From a checkpoint of a small mixture-of-experts model trained on Wikipedia: vocabulary 8192, 32 SwiGLU neurons an expert.
Below are experts of layer 10 (counted from 0) of a mixture-of-experts language model. Rows are named router (the router's row for the expert), down (a neuron's output weights, with its number) and show model dimensions 0-127. Each number is 128 + 32 x the weight over its row's rms, rounded and kept within 0 to 255. Numbers have three digits each.
After each expert's rows: "comes before" lists some tokens at least twice as common just after its tokens as in all text. This comes from a sample of Wikipedia text that the model never trained on. Tokens count by the router's weight.

# expert 49
router:097122128137163124131135127178118123154129156106105087049126095127066148099152186096192160171134100143126124097141203161120105127137115154145092152135044148129133115144110117132148115124123117155159136083142153150118153186218105147156095132137038111122096117155080077096169128106103116177131085058131130132066105107100141198122120108082142099075094150168073105161155139156143127115136
down0:158094131128119123181138091089092145135156125117135067152102177099129134121190130155158106121136114139165104206059159097085085143124100121116148147121171105111056106076076101117156116096138162111098179099115107067132078133115153083098111136160098149089114152190172146140111118161125134124121128079113135173154086149114132061107125179103102136107072154138188074172159159118126110049168
down1:129196156100127090104089187126159134154142157147126120196069113138078116143160147107177184187148151092129156119110129114160083113143128092156136059195097135157099161148146124104092148182107213121099167163128114139119160180130164101112085141135114156090129180109179128134148142127067099099104146164182098133115111147113142082157137166167135096121119137126173118198093195109131094126088
down2:099133158122169108109149170143110106131089071092105161150156167142095110127120092148083080154109159145135151086123125167119116081130112128055106139119202144162113168144112159099174101162120074110153165095079113127122168143133149067124073174094101091128100171114095116121086100205134156152134135112107175156128080091123087112114139151100121157084150134059173102094119051068067156138157
comes before: " | ", "–", ".", " |", "; ", ")"

# expert 24
router:158148163129181088085135102122180173188140161198124100063183091107157126140114141091140116158090088114101148121118038165065106103127103133126119121136145133095166127113133152134148109090129134142152134079126159090119141179136108064129117165093172066150170139109130117117114125135120100119135061156092127140102109133093163116166161166163131138108190202096093102067147180129088192100116
down0:186121134132110104092103129120105162123154141131115137152076153128126121110078177095135092112078129067088099064125136092103126086170186138109150139190155128113188149114177090140194135109082092154154145152141143219146118102156111155123072156149092137119091151111156102061155122163100126045117135120173187155137123143084044125143168155126122159132152133121147125123115112174104191155145
down1:090084094126133176145170120143118117114147160134108104130102147149197103103165095218113132091130128101079076081192120059143167147135132124107118151119152124142109144131128116140088122155129190111168121085176114140165111087128163163175133107093149134092105116140125182151152132145170100113117172093123121133143175116170119126161164103157102086137103139108066141086130091127059112128255
down2:120088142147129145141134150081134103095092114144109160125142146097147122115114147094113151080190115071127095102157155109144140192141179090184198112110112124121110164166098120063111109128154151076172079097138127147100129103106147140108183112114195120143119150141093134159125089110177110111123139081141120116082169093113060129138111240144113150226120136143136158045143149147116173111132
comes before: " the", " a", "ed", " to", "ing", " in"

# expert 3
router:141138143153117199159083101073139134126058145097161116129170131118130185124139122127170080133150112167074150105131106114145091076077120201118131143150089185091093144160203048132125174130117061102143117157091104176087174128166142199111075102144161111130122133143151089131154110100080090115097138142134157163148085145095124137157136132112122089145164150125161206131123076159119152124118
down0:123143051117152133117117108163142167160158112167159115165134096091074138138102117066126154170151132110137150126166190113170072134177122159158181137173172132145051127114119113181126157122142171126181058073102113147184137096142089141143114147108126159094107108083033102120116097163127147155144096138135153168166147165082120118164120157118094142155143176178159101118131185166100075141146
down1:110129169146124134113127116147101118144122163131128097134141058116117110089128153145114207146105101157124133084077085166120098062136108104125074131150131125164137172089087159166138164141133115176158111090109186077133122132162132174182159110171134122167096116088113106148071107094138149122077132171156131085161045153100123150232173117114136144085153161125071132132104101182107125054101
down2:102178129136126146136084184147102135112156137132160157133150151149120087100082162178103087093146083138117112146149118168160110144190185057119088196085127134112172197097137107160204120105140110118133146076136140122099081124097151173111087183116095149188093146128075147147143148123107115106187102125090126133138149121138160155138140166111158103191166129057103048115079115143091156119132
comes before: "2", "1", "019", "017", "010", "018"

# expert 30
router:131134085128152100146137115130214071157168119185076079126106133140084160160121097107150119133113170094127143041162147143097115176115105138099133100120178144148079104131189170128118075175142105130094101079099146117139138128111140090100133117125191116129149144099083145166099125116179077145130099125056101112218151162236169101111151112155126133115138118100134104143106101090116110115111
down0:075127123131151086104142103126104168124145088116127137148117125151173104116119119168148150081111089170128173149095119163160139081102103181130120143178126102191101126118059128093109126078126143169161087104128178089097105152091088079156116175174094173103177153100176139118072074106136162135125100144114139097055107124115159148136144154040137084099188190157134095164137154115169193136132
down1:125101133069102125102174094149077137125108013131180167167125089124099116095163162166154156158161182132174127162093091100145129141145047151140157161118132136100074129130145163124133132119077186088072144144125129085081137093110132094136157097179155088141080098124133155143141138134122151139110052163080123092150109143170096113108116054085106108114126113171090104114143143130119124094070
down2:164148147122127162115085145219129147080142100111109103181129138186107084121105097133101148109111100126081152141122131128118169098139146118125108142187081175139110119146080142140139127081112059108127099169121099123132112099054107175124136077118118081165125141064094090121102156078109185067158118088126149130123149079086181134122186128146234138148148155124166143161125127114122064169111
comes before: " of", " of the", ".", " was", " is", " and"

# expert 36
router:150115095162104101138109107153144104165025118128062133139140106155156186102101171152129132129133127123161126051148089169176115052143080122147143135110062137120110125115123159166113137147186102099149090086158143131109133155150123109130112065105129110118112123131190116212150088142135106112148126076129133183081113118174148112137163085161127090138117130147158069185132064176194148127146
down0:053092141185186124171121115114141161128105144133111137062101117104169148122198098075167148148112177152124101116086098157098096135119107102071103135097064168140146067121113144102128123071125177091107146140080165110116128196157126178085091119167136041122088128136104148140169130117140075106121138109161076174090126140204150095167132140126151141159111100172085106143136113138097129143108
down1:098134116116133110075143109129184159135085131143106119083172129147138113171087132084142131120130211085145118063055127120075136109144206181196106110103168165034110183150173100118131138166102109167090130149157139081118101115075131133096108149113093098145179157119112110116087102153119119094200085103170144126118130086118139143135112113101120137173120144120076149147141096086136065100138
down2:134145078123163106139099201152147136154090166158069124084160125158110104152125128173121153136135078143140137126145067107106138157139173106161137128147092154114140143152074086120136134097111144138167177084127131097120103140081119134100110202127114097152136112093116116142097198070151162113158148117185103170129155067152110153195053188171136173108107123080081150099182121154161095072182
comes before: ")", ".", " |", " ", " | ", ","

# expert 16
router:104116159145066154143072051102183120104105112104146178155143092105080164140101198125131104091185102156138134158141142118100119112126080118089080168169127107137142106102110136078105157145134092173091108140108074150164134134094105173147129141156167118095149109134182135143147084141080131138082147216101138145163089176137152100187162091148128076139171110136187163131121132117157194178140
down0:112125153139125069103139103143090146142141110107162162118121076172193202203125105072117128160113147180111108093081144164156169155149167142125064153179151129132187165154135099133154123112101186144085109150097090139166118119212126152168094156162185099120143140174196101163167134166132142136140105157097145116151099087092105127101169100164127105125137129096128171131069119090089143173097
down1:144125183147184138169154118123175133112176086099116089135118111034165239114160152175120106126139130142184089144134146097114125166135105132046081141115143123110146127169113061169175141145165145118136139081158182132118101139150143141106114156151157120096130140128098114126145111095089132127115098130139137130118083174113156069180093139152067154213119185183168108148113132095118137119116
down2:185069078108116107120088106037174143104137076103162130135083116153139140168126138129018103089134148121137122126133130097138177123108082154127194133148073128139176109137170116145088077104095148178138111167128136172062178169136151138152111167097167153134082116186167086089128132128156082173092116190132146098123149139135157097083162147111111108148117146126131159115084112088137162109140
comes before: "1", "2", "0", "3", "4", "5"

# expert 35
router:124124143132096215127155063188122100139112120098181113124166120158137149128117075112101078090161125147195079117159134176092178114120126133125095135151120159176116113137128118104113118151127122145149083067126094154164180096178164158111134093143118084135055095130159101108142097102123171117153090107132165101113097166165210144111164076063078135199135102110109130158126113186086154147115
down0:107119109163166112125082104138135147133094170185165140096090198082123132089082068098124139103122092134168098141140128128148133143145101132125121145154147146151146084063115153170109134172103145144197115037105122159108161191158081113127070091186117127173125067133157103122146093089139188151149116163108147164106087150187114144169122101156132144105102081111105128140155113187088147205143
down1:103131104116130085171106086073080154128135202122111146178054102155114114125201117204109109122133118182114095119118113092163136142107131137157065130174121161130118184156179102183177172163113135138099136129175173133104072121147111100110127098099119115140133038128157151150099172103085147076140108212106080126097125131155122099127094077126108167100178123111133104090143159119118131142103
down2:161087120055132057133127164079136121090141123107127129106080119121160099099135152152088099122125113084104108139169124180098091178174074106178129184067109088090197038133137111079188105171142160180149094152147146112135135121125150075118145101158140108107104140084086121121112165101113131064063101104121152111183113183134065133121151111120157139153131143074156122102140139101125144107120
comes before: "0", "1", "3", "2", "6", "4"

# expert 52
router:156075141115106169120152112118145111127116113089121105123182120112162123122136045172147137139110160130108106136134133148167084127115095175120102163133122121143109080137149102148120187130139167104172119181052061153179131084134118163113157163113166171094128100127140071185106108093148091157119071115055143141181113161167149096209153133155063140111151099132182156103105143137193184155137
down0:150115143081115077122107128092161106135097091121138147129170139107118129148092110095139098108087110069141129121150123059103149139166118160154131113118137199100146103102155175123123129108084162138159132117032095213112060139090182152136131116130150086154154097168122133082145201116145078118172083106127134202108149141108119192152095106130172106138105100129072187092146098129146057105122
down1:090123118098129145082140148159166112109066184146125079111163144067059102113140195144133107171113114163167125090153117104140134128138094134158157130134173160126074161151142102058104150110153120146139216224083128173173084138105143148143149127162114127139044137116150129144098131144154121165179099101136166092129138146158170112105157189100100148174128118154092162095193123110100148128145
down2:093133167143088181130091141106129126107156109116090175111136190098104143165174138157207128169132145124102186086126112182127091116079136139141087123138217117120130163138101102188176095118134146142080191133129111085133094155129213132081188066117124121116122160147105143131139143176104104118142122072121084106138095094166123111152115201105141126118150129104112110127079108083115199159100
comes before: "1", "2", ":", ": ", "3", " "

# expert 62
router:117157090143162073206138174105166114158146134188107126105089143076075174131119074114115136172146146122148099078211125111118074162180119152122134097112174157113123120116151177113117107196098122103133139128113097094158123104084155048091132091136165136137181149094132165157126127136133112125090118119127114156196152172212125095129143171138174137167105127164170101108104061157118120142118
down0:081132078096160138145098121135162087147132128097118148174220116124159141153163097087155134155150132137117119114186120170142121174073134077165138111135062175143107127135184169088052115142150058170075160137063104148113166152114124129143156056132100143161152153110142125165152119121142122133099102110059168148123127095133083132124109138169136182141132188112064125159146148151144111090066
down1:165085201152079123112151095111119151124134119116174160091112147112177097168139132082181122069130100167071051094100131122117149089190045148154179084168130161144136178147085031172165144147105141102128067160123085111091081098129127107146130107092137115156073151121102152123123126064145125129108093123112090116163138111100160133156118159119112093112159135084150141140134123164164142132166
down2:160094121214125079153100146154139125126094187106092124108200051206120177136129092123103168156075155121123203134151107152126091124117124121163208101128120142130130103107109141128120132174186101160122143140128126169099159198179106132104095130111165107093113096089070156128176054111103118164163122112112089128139135182140143139136141085142150104130120185150102089099142106167101107151106
comes before: ".", " of", " and", " of the", ",", " in"

# expert 22
router:110120126108130141098131126133178071108145143104080075045132116167111125120143129087139154122164116097112130078128160175105132089123120127110052147156139151159110154112117132128135128122037128123147100116176114213167147208195125176107085108159103112117105124142119037147143107122068135160131128084109135097046078142146179206088164140097136120110091124140090126141136112136109149121122
down0:115039104162136097147155178110139105116098148141197061173126106158123095105161151107174121112189117130156147204107125108126106144127116162123068133111060110139099122101087184176138124075126146116101107109122157092166051136148127140152067085148125148172131116134155111149124098121116155133108119070124087099079095123168148143144141167146059128178112168206133107149100175138109159136089
down1:119130128218191140117141160146129061150180155166147091071176036150126131201166125112101151172149112135091138156197078143163110108138106113119091130136111131155117113122125203146079161140147114081174115119098116152090116175149189139132118163173152094100129132118152113111147137178166068143148120104099173126101100107099091127151121087092124132104079098123111161156126087117150156112189
down2:124160172121135146087094129107120120123120143129129075111214121134049116167056165111114091141145146186122126139102112161137119081156124117169137147147146136108100120131120147141075105116143161204200150119158145163111188116171147115088094117142161122078093100102144129089105151077079076136051155136146149163124147183149096175134097140143138138179072078189154130158104151102193106134111
comes before: " | ", ".", "–", ",", " |", "; "

# expert 46
router:082180087155161163137125181090166175147095159178065102037091098076127171083174154068141150160135142144119117082177124140143107171104121124163144104111117141113091064114159135138165134134128098130183130076119154114089131162118129115154109110126113069098151121094115122092144113177145097080122100075129117191096105103099068104151157122128108100127099158146120142190156115195186117104127
down0:126115180118145120157052144127120134140116152088165143096188127068118165133149141070123125132142162056138153091122191102143183093112076161164146126113095132088116145148141123102205140137142109093176141138060116114104150114129068124092128121090045057144115155141081107099133165114124052085095088129143094144139186107149152092135076099140122145106144133146066130167154142141113108123072
down1:130065113152060108081145095078104044083129082167171184177158114163100146060111143147129091143152147092118110099174117186143131166203148084088111092133173128122120097184123147120073146136112153090115088143162143088107143126136080156092143123145157134136135121139154094151133120120151190168110130150085162117149158118163188131070132089136119155054171101132100114093103149134122107162109
down2:134102157104083106139108108106116128093157100110130102156103134080086095171089142196073137133166140133090132121078171182116185137193165101066135160141143126132101128170103128090107080132116124134078165161109062131110124064108159108081155183171154113121168115177098167096128146130162140132077152115145154140100133092129110096122136100091072141140152074119129180081069166133061097125188
comes before: ".", ",", ")", ", the", "\n", ", "

# expert 23
router:155116110130151077113128135081150103158113142147141117103091110097105185139162118148154127171120155083196124087125109131078108112139085106131193153135135112159133121116169148189110055208147097139098136122085109086190178184128111158067086115116146134154138185100124118103087153131103122116154082116120112155186109132168151106156160148117199135100150151054177170092073105122077153099108
down0:114084126123157116135084161175129084170132227078108122158085133108185184140132159119113168120095102119134089108139155117156139071159097146152086121095179074140127122142179128119116114129113117167115102163111135156121181126058115157136095077110146136102122128187168102094138117152124189135091134137158106103081066136101106098173120196168207101120133114089058101101126090122078136146135
down1:184120111082106117086104111138151140127173121125160069161138109136167146171124130090108150232100133110137158137164174100099121119104093112126155150140165094145114119083132187134075103137152070134136062142107121078119139210217110074130121118115121134105100120037129107149107116140165161062058138112119174148152128192118109097090123128122123085119159118119133083148080095144118138112113
down2:102106111141092151152140171129231137123035144146157112098174098077137140131139113131177190147148146117135117136136105100106146135081096130163136107131129163121098096148142144066096147199113134140091110153094185077126159159134116103104100077144177156082077105076162104105126091179168069124144080201082132131113120167134121133168099144199118086157129141148112131115128129151145153072097
comes before: "ing", ".", "s", " of", "ed", " of the"